From a checkpoint of a small mixture-of-experts model trained on Wikipedia: 656M tokens, 5317 steps.
Below are experts of layer 11 (counted from 0) of a mixture-of-experts language model. Rows are named router (the router's row for the expert), up (a neuron's input weights, with its number), down (a neuron's output weights, with its number) and show model dimensions 0-79. Each number is 200 + 20 x the weight over its row's rms, rounded and kept within 0 to 999.
Before each expert's rows: "mostly gets" lists some tokens that are sent to it at least half of the time; "gets" lists some tokens that make up at least twice as much of what it gets as of all text. This comes from a sample of Wikipedia text that the model never trained on. Tokens count by the router's weight.

# expert 52
mostly gets: "ography", " series", " coach", "ology", "ies", "write"
gets: "s", "el", "ers", "ies", "ry", "ation"
router,172,238,182,233,168,201,179,216,172,205,214,208,198,201,221,193,200,165,214,199,197,196,206,226,165,211,193,214,194,202,185,217,158,175,185,221,202,182,219,187,209,189,197,214,187,199,206,178,206,183,191,196,185,196,167,154,180,232,232,205,194,166,201,192,170,197,218,199,197,204,224,223,192,213,168,197,198,164,224,174
up0,178,231,215,219,190,219,176,194,200,217,211,239,183,215,164,218,163,191,189,222,233,182,199,195,209,184,200,203,204,240,209,202,184,200,187,180,196,209,191,218,219,209,229,197,231,224,192,218,217,179,234,168,172,217,185,212,176,205,194,228,210,192,190,202,174,177,195,213,204,174,201,213,151,206,201,190,184,200,216,189
down0,218,176,168,211,211,199,225,211,211,177,221,207,189,207,194,219,189,172,167,200,214,219,194,217,216,191,230,212,176,210,170,220,202,219,166,183,187,179,204,214,225,211,195,224,201,187,175,200,188,227,189,185,192,211,189,216,214,179,212,199,179,210,212,210,172,191,202,207,198,185,198,202,212,226,204,208,209,215,222,232
up1,217,195,179,210,178,152,188,193,159,202,175,211,221,248,191,219,169,235,183,189,194,189,203,211,189,225,190,197,197,222,225,208,233,178,205,227,217,186,193,227,209,193,199,206,236,176,211,194,209,219,189,219,167,202,192,174,182,229,191,161,177,235,207,209,213,197,139,195,173,197,198,194,215,178,220,209,218,180,216,190
down1,220,164,204,208,238,197,163,195,167,214,232,206,185,154,196,208,192,219,220,212,227,221,210,209,205,200,185,200,196,180,197,204,192,189,204,232,196,222,188,223,213,213,196,183,170,154,198,171,219,198,226,188,217,180,201,196,226,242,197,184,211,158,199,177,226,213,231,184,217,188,204,194,196,186,191,174,213,164,185,212
up2,196,193,192,213,219,215,229,188,232,216,188,192,232,229,162,196,185,161,197,212,177,218,173,183,217,184,210,244,194,203,222,214,231,172,207,212,197,206,176,208,178,214,208,165,241,188,231,196,178,205,206,202,199,194,183,213,195,217,185,194,207,211,192,227,199,201,195,192,230,180,190,170,162,199,229,190,193,186,221,198
down2,180,185,204,168,194,190,219,189,203,148,188,199,210,226,195,177,184,222,219,219,232,204,195,209,215,234,215,184,178,201,198,242,179,187,178,210,215,229,193,227,208,183,169,194,213,177,215,179,205,199,204,195,187,207,235,194,160,182,251,206,184,176,195,192,176,182,191,192,176,190,163,180,171,196,206,192,164,204,206,219
up3,206,223,187,180,184,161,204,216,204,189,189,199,187,186,192,181,222,195,210,217,190,206,170,216,189,186,201,207,213,214,193,192,187,170,183,170,187,210,185,183,186,200,182,213,193,199,212,197,192,217,206,225,194,221,238,202,196,167,231,242,211,192,225,204,208,184,230,211,161,216,215,215,196,206,201,200,193,222,219,236
down3,220,188,197,219,232,181,188,210,200,228,233,191,181,220,262,223,162,200,182,170,209,229,186,227,220,193,244,195,200,186,230,201,187,202,225,198,232,223,180,176,238,212,189,183,224,209,214,250,215,181,170,190,187,174,233,202,206,204,211,200,214,215,206,220,168,202,215,192,203,182,182,227,218,183,211,216,244,203,194,204
up4,194,211,208,223,201,197,193,239,176,201,189,239,194,239,223,208,214,208,151,177,192,196,203,201,202,208,201,216,206,225,176,173,175,176,199,212,204,175,207,197,203,217,183,202,177,184,176,215,185,176,226,216,198,187,177,202,214,218,208,210,217,186,220,164,170,173,182,179,209,204,212,214,219,225,212,174,215,187,191,224
down4,224,206,209,189,161,201,200,186,202,152,183,208,236,207,174,194,166,205,178,197,196,179,211,208,226,214,177,170,190,234,173,205,193,199,189,168,202,254,155,241,202,196,161,194,181,227,194,204,191,208,151,214,171,206,199,223,162,205,227,173,195,216,194,192,198,204,197,178,219,181,215,212,203,180,147,179,178,218,196,193
up5,201,220,199,188,220,190,215,209,228,212,217,206,243,202,168,222,185,171,181,219,196,212,203,211,173,209,218,222,185,192,195,208,159,197,131,198,205,208,183,207,203,186,214,198,176,174,245,213,188,211,199,168,199,217,167,158,212,193,236,201,186,217,223,169,175,178,214,184,190,209,212,198,202,199,220,189,194,209,197,201
down5,234,194,202,186,183,166,209,232,211,208,176,193,211,180,192,195,224,231,208,177,167,198,190,220,176,209,219,213,242,196,173,184,167,202,168,169,203,217,207,203,181,227,194,219,206,200,222,200,202,208,214,196,196,202,161,220,210,194,243,222,215,242,227,184,200,220,183,183,230,240,218,210,226,201,205,202,211,203,181,219
up6,188,221,172,243,235,192,191,209,193,195,214,234,199,177,201,251,189,172,219,243,215,191,229,194,199,231,216,203,195,194,188,185,167,199,148,182,200,174,204,181,186,192,226,182,222,201,196,207,177,213,209,182,197,208,219,191,173,204,231,203,211,188,158,202,214,186,226,205,171,186,193,185,169,207,216,200,224,206,224,201
down6,240,198,191,224,209,187,185,197,181,172,242,233,207,193,203,173,194,236,227,186,222,171,199,190,216,205,173,241,230,211,192,183,200,189,174,202,203,227,224,200,190,170,211,185,178,187,203,195,216,180,236,230,211,193,245,215,187,225,204,191,191,187,213,188,190,223,206,190,204,192,182,216,211,178,172,191,195,213,186,221
up7,188,212,224,174,208,183,223,178,210,213,220,195,187,186,175,181,159,206,227,239,204,207,192,220,210,181,206,208,182,217,190,219,179,177,208,194,214,179,235,153,174,186,203,194,199,206,224,204,151,185,202,197,202,203,179,180,176,213,198,192,241,237,186,192,200,202,232,201,222,179,160,202,213,199,211,208,218,185,165,197
down7,196,200,187,192,196,220,198,180,187,170,197,192,205,238,204,197,200,154,193,200,203,204,220,211,169,189,205,204,225,199,178,207,219,184,215,175,230,171,183,206,184,209,231,154,154,202,217,199,215,173,155,181,206,197,183,228,177,187,202,206,220,173,246,218,237,231,227,213,200,192,187,169,152,220,182,186,190,176,190,216
up8,162,222,197,176,179,227,234,178,213,196,240,226,208,213,183,215,221,208,212,173,205,243,202,186,210,206,213,232,223,174,198,184,199,156,167,199,235,202,196,202,177,174,199,174,224,200,164,185,163,212,195,205,189,207,201,190,217,208,230,190,196,176,175,186,180,205,200,178,206,178,217,218,203,193,202,186,220,199,228,184
down8,213,201,196,165,219,208,204,183,173,201,226,217,176,178,215,238,214,217,186,240,211,201,197,240,207,171,227,197,200,224,229,212,190,243,215,196,205,211,219,174,194,182,205,195,207,191,205,207,209,181,207,208,203,180,208,194,182,175,186,185,202,198,209,158,206,171,217,195,233,211,205,173,173,198,241,227,171,225,221,259
up9,229,187,188,171,180,181,200,208,176,234,207,216,172,230,220,169,191,183,193,169,183,212,201,186,220,200,172,195,230,174,185,245,197,178,221,257,208,211,217,202,200,194,213,199,199,181,203,197,214,190,172,190,213,213,189,195,221,190,193,173,222,172,201,189,234,207,214,191,178,232,173,228,209,186,224,228,200,156,223,200
down9,182,210,208,170,199,203,203,196,167,187,175,229,205,201,223,231,215,171,226,220,207,200,218,189,238,169,226,193,191,209,205,209,159,179,187,189,181,179,184,216,181,203,188,205,176,197,214,219,223,219,212,201,198,212,191,212,217,211,205,188,191,198,209,190,214,191,193,176,188,230,190,200,182,183,217,214,183,221,198,202
up10,208,215,177,206,222,191,187,198,205,202,185,188,203,194,193,182,206,149,206,212,188,173,213,217,181,224,225,219,193,204,224,212,211,205,202,187,203,174,206,161,198,179,218,209,192,218,191,196,219,213,226,216,211,204,217,214,166,247,202,207,191,161,210,213,200,204,195,191,183,209,191,194,197,197,199,211,187,177,188,187
down10,180,200,214,193,199,221,207,174,191,194,194,202,208,186,195,162,209,205,187,205,172,174,193,221,215,196,227,214,171,205,215,203,211,213,196,204,178,210,226,188,174,217,201,235,197,207,188,210,165,193,204,206,181,181,168,221,187,197,181,176,215,207,186,199,176,220,192,195,183,200,192,176,206,214,220,216,191,219,185,162
up11,180,198,198,195,194,211,206,183,202,239,204,198,213,204,155,213,220,204,204,200,216,221,191,192,195,191,191,182,215,203,182,200,253,197,212,191,175,153,214,207,179,196,170,196,200,179,223,204,188,210,171,198,174,211,212,241,236,229,201,217,222,174,223,192,178,199,189,180,195,204,192,223,176,207,242,202,198,200,198,158
down11,227,159,189,197,200,192,185,196,214,215,232,205,199,166,174,176,177,191,204,214,186,213,221,210,252,187,206,218,229,203,225,206,172,175,215,205,177,215,206,185,236,167,219,185,227,167,239,204,171,203,228,212,190,180,170,187,220,186,197,207,163,201,196,143,188,204,244,208,196,166,207,244,210,175,204,211,229,163,204,207
up12,196,197,183,219,202,216,209,199,209,201,234,210,207,196,221,245,213,208,188,219,218,193,191,208,197,196,183,208,213,187,232,224,200,154,175,175,174,192,203,174,185,204,190,226,182,196,225,200,200,176,190,194,136,189,166,189,215,197,200,217,195,142,222,203,198,202,193,207,252,218,194,198,182,199,177,209,197,226,214,156
down12,197,188,176,178,200,198,177,231,202,182,207,185,224,214,164,164,195,195,169,234,177,196,181,190,227,186,190,205,176,177,177,238,221,201,228,222,232,206,202,202,204,171,198,194,238,203,196,210,243,180,175,166,192,225,177,170,186,195,182,208,205,175,181,184,204,207,193,182,180,168,204,200,178,221,191,192,194,173,211,217
up13,248,196,177,214,167,184,199,207,189,205,170,212,186,212,187,204,226,205,214,147,155,221,228,213,215,189,199,193,216,209,194,202,202,169,193,182,171,216,183,214,225,230,171,199,184,183,214,187,154,200,177,221,208,210,163,226,216,205,197,171,156,210,197,191,196,179,201,196,219,170,201,182,190,239,179,186,186,217,212,196
down13,185,209,184,170,223,214,222,254,157,202,189,197,173,191,183,187,224,195,211,184,191,152,215,175,166,196,201,150,185,186,209,215,202,213,169,161,215,215,207,173,198,163,226,212,217,186,190,190,202,220,213,222,235,201,226,212,199,235,203,185,156,210,209,176,194,177,172,227,195,203,202,188,178,178,187,185,202,206,204,200
up14,146,210,219,184,188,205,239,205,193,230,204,209,203,179,176,174,175,221,195,219,214,190,192,186,187,195,174,205,164,202,194,187,234,207,224,200,205,184,177,200,212,187,187,195,171,191,231,174,192,198,194,192,202,207,204,201,198,203,172,228,212,225,176,195,182,204,189,216,208,192,227,205,198,227,197,176,191,200,180,208
down14,201,199,220,227,197,228,197,188,215,212,199,213,152,162,223,209,189,223,187,200,179,204,182,204,194,200,166,204,194,197,182,209,177,220,208,181,200,204,159,194,189,209,169,240,194,201,212,214,204,189,225,207,174,203,158,184,207,190,241,201,202,212,185,242,196,208,248,202,218,175,197,238,202,213,214,197,225,207,197,180
up15,193,184,163,207,177,192,214,211,205,193,168,227,231,221,228,178,215,224,190,201,196,208,195,241,200,178,183,167,203,202,222,215,202,218,193,172,181,216,180,219,200,224,155,194,189,213,216,171,166,247,230,216,166,167,173,183,185,209,185,209,211,202,223,200,200,212,225,198,202,206,203,226,232,194,178,187,204,201,204,235
down15,198,249,196,171,231,200,180,160,186,187,231,206,220,158,196,220,199,187,191,213,191,213,221,221,201,184,218,191,216,198,217,225,246,226,166,202,216,191,239,206,211,211,155,184,218,176,210,201,186,203,192,223,215,193,173,252,204,183,201,204,233,208,209,194,173,165,186,176,208,195,238,185,224,168,174,198,183,196,206,205
up16,178,190,185,164,212,169,192,221,209,194,149,171,178,226,235,214,218,162,227,159,209,201,194,173,217,169,200,216,217,165,209,191,174,214,219,171,246,213,208,172,194,197,196,181,175,226,158,207,194,222,193,213,201,214,210,191,221,179,207,183,210,211,185,197,183,166,180,229,191,197,195,187,177,236,183,216,192,201,214,222
down16,197,197,180,198,173,233,210,193,209,164,233,200,195,175,188,204,242,226,195,219,245,213,170,198,197,184,180,189,201,214,167,159,164,185,213,179,197,176,200,210,195,184,233,223,208,226,206,238,167,192,190,186,188,229,176,206,201,208,202,161,189,216,206,231,167,178,207,231,184,198,171,205,208,187,217,203,219,199,189,204
up17,196,217,213,185,160,195,202,201,209,173,216,176,209,181,207,212,236,204,215,189,185,182,203,228,183,187,191,210,193,250,190,187,191,207,174,195,183,199,217,178,200,188,183,227,189,190,201,191,191,224,198,221,198,196,212,186,225,236,200,227,174,185,227,197,175,201,212,179,224,198,227,208,160,207,176,190,194,207,193,222
down17,193,184,209,192,199,226,201,225,205,181,195,204,173,182,205,209,225,213,170,189,193,200,214,205,210,204,169,229,221,230,220,212,213,197,183,197,163,180,200,165,181,211,195,242,210,233,208,212,187,220,232,214,197,231,190,220,195,174,163,198,206,218,217,198,192,208,182,204,192,207,200,174,191,143,198,222,189,218,202,170
up18,222,207,188,223,226,207,184,201,172,213,138,198,180,204,208,224,202,216,180,242,239,214,204,213,211,216,190,187,196,181,181,224,193,157,200,185,215,239,177,199,205,212,214,224,172,202,176,204,219,214,180,197,190,204,169,160,207,192,186,195,193,192,208,189,172,181,206,204,191,171,220,208,189,253,184,210,208,208,180,196
down18,236,170,170,168,221,208,177,192,222,235,214,205,199,188,233,188,195,209,182,218,198,239,170,199,190,239,187,205,183,176,199,184,219,217,204,185,174,211,163,208,214,228,218,210,210,226,219,204,184,173,207,203,210,206,191,188,180,198,182,189,176,212,212,205,180,177,250,198,195,217,235,206,205,217,217,182,249,167,194,196
up19,230,191,207,164,202,203,185,213,209,202,222,207,211,217,215,194,198,226,207,167,199,205,197,198,196,213,216,203,207,183,240,192,199,191,215,228,226,194,224,214,208,194,198,230,241,216,204,210,204,191,162,214,215,225,230,184,203,201,202,219,209,206,181,215,187,189,180,190,203,204,204,201,200,189,205,203,207,201,195,202
down19,211,204,213,189,161,217,227,203,227,207,202,211,198,188,211,218,171,203,169,207,213,228,231,211,234,199,221,223,170,166,211,237,189,184,216,192,207,188,209,225,172,195,179,180,197,198,208,209,235,206,216,177,188,190,172,228,190,224,207,226,221,182,226,184,208,182,199,230,219,197,173,197,219,227,250,206,205,202,210,207
up20,187,223,224,185,174,167,191,176,205,244,183,210,206,185,195,181,192,196,232,204,212,174,201,209,191,207,186,216,179,227,216,190,165,208,171,180,180,188,212,183,186,197,188,199,234,199,176,207,189,172,205,196,160,196,188,208,183,200,187,208,205,204,177,216,156,212,155,235,210,170,192,202,197,209,200,204,194,221,213,173
down20,180,168,240,189,183,187,215,192,233,235,222,211,194,218,213,211,209,201,200,207,196,214,225,201,201,204,177,163,203,197,183,156,167,206,196,205,216,182,186,168,190,218,174,197,215,216,163,219,199,209,202,162,224,161,202,204,222,217,210,226,198,194,182,228,212,204,175,161,212,192,190,222,208,199,201,171,199,177,209,228
up21,224,226,228,246,145,190,231,188,184,196,181,191,211,206,201,238,146,222,222,207,219,201,182,198,201,220,191,190,229,196,184,227,195,161,200,210,212,190,204,201,220,208,174,188,185,171,199,188,215,211,206,172,183,153,167,183,181,226,226,248,172,195,216,211,205,220,170,188,185,203,216,197,162,194,194,200,215,167,204,199
down21,204,203,212,184,208,153,187,223,189,200,186,200,154,193,194,167,212,202,225,208,173,188,205,187,165,208,213,192,187,201,172,227,195,168,200,213,216,168,224,194,179,173,211,200,226,174,204,199,179,186,239,225,197,261,224,203,156,165,197,194,190,197,184,193,221,239,182,226,192,207,196,189,193,204,201,186,172,202,177,197
up22,235,211,250,200,216,213,165,172,217,202,206,184,214,220,225,223,183,153,214,205,193,202,198,224,204,199,211,173,214,205,212,179,217,189,228,181,215,209,194,187,217,190,211,166,193,185,199,198,180,204,180,225,216,213,161,210,204,212,201,186,231,171,217,231,218,177,206,232,176,187,174,233,219,195,191,198,229,194,265,151
down22,202,225,217,207,185,213,196,204,166,228,210,241,192,207,183,168,202,203,185,183,214,228,206,215,200,178,225,171,184,150,179,176,222,189,178,203,179,179,211,196,202,199,203,229,211,178,224,212,178,182,201,190,224,173,192,232,171,217,217,185,209,235,190,212,186,177,202,225,230,152,201,205,154,217,216,201,215,180,194,184
up23,245,218,225,235,174,194,161,227,194,200,169,181,222,183,203,212,203,206,194,217,227,187,204,213,155,218,207,194,230,216,213,188,208,211,214,203,207,254,210,218,212,204,186,222,166,212,244,215,194,203,194,189,206,193,223,174,191,184,200,227,182,205,224,186,202,186,183,179,198,242,201,207,180,214,194,219,181,191,224,187
down23,193,212,201,209,175,195,180,199,178,186,190,194,226,167,179,211,196,212,193,186,186,199,208,175,234,184,219,180,211,168,169,193,181,173,216,214,188,236,212,192,222,211,208,198,187,185,230,219,224,180,185,238,198,182,195,208,203,195,166,193,227,213,214,208,198,167,149,195,185,172,162,196,205,192,207,209,227,188,204,209
up24,219,211,194,199,222,200,159,196,151,175,171,201,213,236,208,205,227,211,173,205,207,180,172,197,156,233,183,208,189,221,199,201,200,217,164,208,201,189,193,188,192,221,184,195,171,206,211,200,213,212,197,218,187,187,202,183,173,223,228,180,195,211,228,214,183,179,165,186,203,162,170,217,188,197,202,174,199,210,208,207
down24,220,176,180,175,187,191,201,202,212,202,202,207,194,202,152,177,222,215,169,200,188,177,187,211,210,221,184,192,230,217,189,177,179,185,180,221,211,227,181,213,195,226,211,217,172,210,205,224,207,193,220,208,220,162,224,196,210,193,191,212,215,207,208,226,210,200,196,181,203,201,209,238,214,196,213,197,209,198,208,205
up25,223,193,192,182,221,213,188,214,191,180,172,200,169,198,193,262,154,192,197,224,196,206,193,174,184,233,212,186,188,192,183,200,200,178,185,259,186,182,160,199,208,188,204,216,231,243,191,200,171,178,188,195,209,209,221,182,189,266,187,221,190,230,185,205,218,184,188,199,162,197,192,189,198,179,209,216,214,204,205,180
down25,201,196,211,226,215,188,208,185,202,184,171,172,224,197,223,165,197,199,201,204,215,203,191,167,220,196,203,183,186,228,224,210,169,236,176,188,221,175,178,193,147,191,169,202,172,199,213,205,210,224,170,172,190,191,212,222,192,207,168,180,180,214,192,231,195,241,192,207,205,192,202,207,221,197,212,215,158,180,196,185
up26,160,200,220,185,179,172,236,179,174,193,222,194,206,220,209,235,209,197,201,213,203,204,185,184,189,233,181,237,170,197,221,214,192,184,218,201,197,209,225,190,172,200,224,203,222,229,200,192,203,162,183,239,226,233,205,191,224,185,204,185,217,193,237,204,188,181,187,177,208,200,186,187,191,185,170,209,213,204,213,192
down26,195,213,137,194,208,196,154,214,196,215,212,193,196,247,198,225,193,213,210,212,207,235,175,178,229,214,209,201,200,218,203,188,207,213,207,188,218,210,203,187,198,166,173,220,189,188,215,181,205,156,198,204,214,194,256,185,201,185,205,175,244,205,179,182,184,198,171,177,204,172,220,207,216,194,211,188,194,235,227,198
up27,233,220,213,197,236,182,165,199,219,209,179,177,216,191,185,196,196,176,159,218,189,192,174,167,188,213,218,170,211,215,223,194,189,229,179,207,213,208,222,193,210,205,178,236,224,175,219,214,142,176,199,234,221,191,180,195,202,179,241,167,203,215,186,212,178,180,223,201,167,207,236,229,185,208,212,180,232,175,164,162
down27,174,184,187,205,213,204,212,180,216,218,163,199,203,185,185,156,215,198,200,181,161,207,237,193,226,199,228,202,191,169,185,191,189,203,235,219,204,188,167,218,205,228,201,204,160,173,211,213,206,213,213,189,228,193,197,215,235,168,195,225,211,225,184,228,211,204,188,204,217,199,196,186,176,168,222,214,191,204,188,206
up28,206,189,209,250,174,241,205,197,190,184,183,214,204,231,203,200,200,191,183,201,204,248,222,218,214,141,204,198,239,178,213,225,236,197,188,197,198,201,178,200,207,202,194,231,183,209,211,182,238,179,214,219,171,222,207,157,224,192,208,196,223,225,238,191,236,223,205,192,227,225,220,211,185,184,190,185,192,207,238,190
down28,177,188,186,193,216,183,206,211,205,246,217,206,233,200,169,224,182,199,185,212,162,201,203,217,201,185,194,218,223,187,224,218,201,211,197,179,183,180,239,188,166,190,180,198,208,189,197,157,226,210,229,225,176,202,201,225,198,161,211,214,185,208,184,157,214,190,184,201,176,212,177,184,199,208,212,196,216,208,212,181
up29,209,181,199,215,193,236,226,190,227,199,184,184,205,213,202,221,176,168,205,251,198,223,191,211,208,196,216,211,180,187,208,182,217,200,194,202,179,199,198,217,213,197,154,159,161,272,217,187,218,166,149,197,214,186,216,199,169,189,165,210,199,196,193,214,250,230,214,197,208,194,212,187,177,222,193,198,185,183,191,244
down29,200,197,196,196,227,183,215,214,212,212,265,188,194,248,172,214,203,195,229,222,182,190,211,191,199,172,192,184,215,186,240,208,185,177,205,185,191,221,189,187,216,155,246,169,197,217,158,217,180,182,194,237,179,186,190,213,184,195,222,190,182,225,225,205,218,155,198,215,174,219,173,166,205,179,203,187,202,209,211,201
up30,201,205,156,162,180,202,235,176,221,164,156,193,177,191,222,197,195,213,198,202,220,217,206,182,163,165,203,185,194,214,235,223,194,217,194,183,197,229,218,208,228,204,180,165,195,198,182,206,197,195,214,244,198,191,192,186,159,202,204,188,187,221,179,207,199,239,208,191,197,173,207,197,205,159,165,194,186,154,218,182
down30,233,217,190,178,177,168,211,214,219,191,233,204,143,228,176,185,180,210,194,208,207,188,158,240,189,196,188,212,206,190,191,184,227,217,192,166,198,177,206,219,204,195,212,161,190,201,225,206,193,190,163,209,203,192,177,177,193,192,210,186,199,188,193,188,185,184,207,202,170,218,168,199,206,178,187,195,232,212,238,174
up31,170,220,209,240,214,223,178,202,182,205,232,218,176,220,219,189,173,193,238,165,174,213,208,198,225,208,179,188,221,236,204,186,185,156,191,207,220,170,228,188,193,188,180,188,194,176,180,209,202,154,167,238,189,196,152,167,203,205,234,182,195,165,186,205,189,186,219,217,191,235,225,219,238,191,205,209,205,206,202,195
down31,249,165,199,204,213,188,234,189,201,205,218,195,216,230,214,228,221,206,199,244,173,173,186,168,172,210,210,199,197,216,208,191,201,195,173,206,231,246,183,184,183,240,175,198,182,237,190,219,201,192,256,215,197,180,213,145,198,210,182,204,190,210,209,190,210,236,160,169,198,211,193,192,178,207,207,197,193,167,184,216
up32,218,200,185,257,166,200,206,224,224,230,188,194,213,202,211,197,224,196,212,222,192,181,172,198,235,190,215,196,225,190,201,250,225,165,195,222,227,190,210,214,178,193,183,220,180,165,204,200,216,190,194,200,201,151,180,212,178,226,215,192,196,176,207,210,221,184,217,191,182,166,208,204,187,182,205,189,183,236,176,177
down32,215,220,215,183,221,230,217,225,215,202,190,248,188,204,201,211,205,174,216,226,220,180,239,207,233,214,166,225,190,227,177,193,204,185,175,205,207,196,204,169,186,182,221,214,191,188,202,169,195,211,199,181,227,194,232,214,193,219,202,195,203,183,193,204,195,201,193,206,233,190,187,185,177,211,219,189,193,253,181,212
up33,204,214,176,206,224,178,171,191,207,197,207,219,178,217,172,193,198,180,202,215,195,194,204,231,192,153,237,188,173,227,204,214,172,189,186,207,193,179,173,209,202,201,223,199,225,190,202,178,185,191,174,200,206,186,180,172,168,210,234,202,205,221,200,201,179,220,212,198,212,147,180,219,159,202,184,178,187,204,192,193
down33,183,210,211,160,221,210,223,235,202,202,215,197,198,187,194,195,219,223,191,187,213,212,178,178,159,209,207,187,201,219,219,195,170,219,180,187,224,208,178,206,197,221,210,208,191,182,186,199,236,175,220,215,208,203,203,217,198,177,210,198,209,240,188,232,162,215,154,252,222,216,216,223,174,189,230,227,198,217,192,183
up34,196,218,163,201,197,188,197,197,172,235,204,230,193,217,222,200,188,217,208,188,173,194,228,251,167,173,217,242,172,206,216,212,191,169,195,186,221,182,198,174,226,220,193,175,175,226,212,172,167,153,193,207,195,188,191,199,206,184,208,198,191,205,200,196,160,199,177,191,182,147,202,198,195,214,181,190,187,218,237,194
down34,201,199,182,194,223,214,218,229,193,204,235,214,213,201,222,211,181,211,179,196,227,215,191,178,211,221,196,161,197,221,189,246,195,196,193,193,223,208,193,223,210,244,192,168,190,215,221,214,185,186,214,203,206,177,209,180,205,213,192,196,187,182,182,216,231,147,207,199,185,153,206,199,202,193,198,204,196,210,209,218
up35,195,176,194,224,149,178,205,181,189,192,198,215,207,247,202,206,200,196,207,234,185,204,193,197,181,164,218,219,235,214,196,180,172,213,204,195,195,220,199,222,204,199,216,192,181,256,219,172,181,232,216,190,179,155,190,188,226,195,206,211,224,205,199,194,196,196,212,193,182,247,205,223,170,187,255,200,177,176,212,196
down35,189,208,215,172,212,214,201,168,233,216,183,208,186,207,200,196,217,218,237,201,192,165,186,140,226,225,218,189,231,216,230,177,195,232,201,256,200,231,194,182,210,234,188,216,174,167,206,193,209,189,164,213,208,215,195,203,238,197,200,175,189,213,198,177,203,226,250,217,180,210,155,173,193,199,189,191,199,182,161,198
up36,235,221,220,197,185,207,192,199,196,218,189,233,217,208,206,177,171,204,211,151,190,236,177,216,198,203,228,201,201,225,199,194,236,201,195,172,223,189,181,206,239,225,181,207,167,165,198,190,198,222,206,190,216,238,149,223,176,197,155,180,175,229,208,190,196,212,205,188,173,200,212,195,170,207,165,188,187,188,219,227
down36,213,206,187,233,190,205,208,164,217,226,228,187,192,272,214,202,213,224,232,216,200,225,194,188,202,225,235,189,208,196,245,204,195,192,224,199,194,230,199,192,203,220,196,214,199,201,187,155,210,226,201,189,210,183,200,205,200,216,209,223,203,223,189,224,221,204,193,202,205,208,184,186,181,206,213,218,216,198,213,190
up37,214,204,203,186,201,163,198,178,199,253,197,232,183,198,194,162,230,223,208,196,195,221,185,191,242,201,189,203,216,216,207,194,155,209,176,218,193,252,227,220,208,210,180,204,199,194,209,225,208,183,191,182,198,209,206,211,205,227,172,188,193,160,220,182,181,211,205,198,164,215,215,235,180,234,199,202,211,153,177,202
down37,236,191,185,213,197,211,241,196,234,212,156,220,179,212,196,217,186,205,177,236,208,210,190,202,208,206,181,236,201,224,216,187,207,181,215,204,210,177,187,202,165,172,208,173,216,217,203,191,185,205,205,191,192,207,229,199,184,186,234,228,238,231,226,182,191,195,202,219,216,199,217,193,190,204,219,173,201,217,196,185
up38,190,203,217,240,210,201,197,183,215,200,172,214,208,197,178,179,183,181,201,231,229,209,205,200,203,224,213,205,227,195,251,205,175,188,221,209,185,203,210,202,213,220,217,193,202,198,221,246,197,223,222,186,230,201,239,204,200,212,180,202,256,194,245,221,216,199,188,208,215,174,197,213,184,194,190,193,197,241,219,205
down38,224,221,214,191,207,159,191,218,231,160,195,197,220,194,164,179,199,199,201,191,215,218,234,220,205,169,178,208,196,180,169,162,191,205,194,206,185,204,187,196,204,211,204,197,192,141,193,188,246,204,186,197,192,223,191,192,199,211,192,193,189,187,166,184,183,227,229,229,193,215,192,198,199,185,215,217,213,244,200,183
up39,219,189,180,148,165,197,177,202,199,198,141,173,180,172,222,200,219,250,216,190,210,213,212,210,206,165,220,176,199,190,197,176,208,206,187,183,212,220,218,213,239,204,183,185,200,233,169,177,196,214,151,239,186,159,195,174,200,169,199,186,198,201,177,189,160,208,187,168,178,175,224,219,182,196,190,181,228,224,159,188
down39,202,212,207,203,178,213,242,197,207,212,204,192,185,194,184,208,216,178,180,192,197,193,213,208,225,200,225,159,200,183,174,220,193,220,169,190,214,209,184,191,201,195,210,195,200,202,205,198,167,234,233,228,193,194,205,216,224,184,174,211,202,237,202,174,198,200,192,187,214,213,247,246,194,177,193,196,181,220,224,180
up40,192,199,210,184,200,188,218,214,211,204,195,198,210,160,194,169,194,177,238,196,203,211,248,181,210,197,194,170,212,229,227,185,198,172,183,173,218,214,236,169,212,212,191,198,195,196,236,196,218,216,231,196,190,174,189,190,181,223,208,227,198,174,173,223,217,167,209,224,199,193,203,183,218,185,186,186,169,220,207,179
down40,209,229,220,199,204,207,201,180,187,185,222,207,185,202,246,214,180,220,163,185,208,216,200,205,198,192,213,209,205,218,244,180,200,193,206,219,169,200,196,188,171,231,218,199,244,223,222,191,187,225,197,224,224,155,191,193,184,151,198,168,220,213,198,219,174,218,189,211,238,212,192,204,218,199,201,220,192,223,173,210
up41,216,203,195,184,221,193,203,202,208,211,219,219,211,185,179,202,227,197,198,197,192,176,242,181,212,199,185,207,197,198,177,179,198,155,185,207,210,177,216,194,174,188,195,203,223,209,213,186,224,181,186,196,201,193,192,176,203,177,196,217,201,218,191,188,205,151,189,217,206,189,205,159,208,211,218,229,178,230,206,190
down41,206,181,187,197,181,193,176,201,202,178,205,233,209,207,213,197,196,199,200,218,216,173,209,172,215,176,219,202,187,154,217,199,226,230,192,199,208,226,218,193,224,220,189,174,192,199,208,186,208,187,176,172,205,187,190,199,187,208,203,200,203,220,232,215,225,221,197,220,198,181,193,205,226,192,209,203,216,186,221,189
up42,221,204,209,191,203,179,220,207,178,215,199,204,209,214,205,196,211,194,168,170,218,241,198,201,164,213,182,185,231,226,214,181,204,192,200,209,207,217,208,187,208,190,199,215,184,209,195,213,156,192,204,192,189,207,210,203,211,190,235,214,237,213,201,182,210,196,205,202,199,173,183,191,207,168,219,187,195,220,211,236
down42,170,182,231,207,183,238,180,202,173,229,196,201,233,217,161,207,175,185,181,171,202,225,185,205,187,169,196,164,204,220,174,189,237,212,200,149,179,245,182,186,222,190,208,190,225,220,200,189,190,194,207,203,196,159,213,203,220,211,219,207,216,189,195,224,172,175,185,219,204,185,218,237,215,202,208,198,209,207,226,212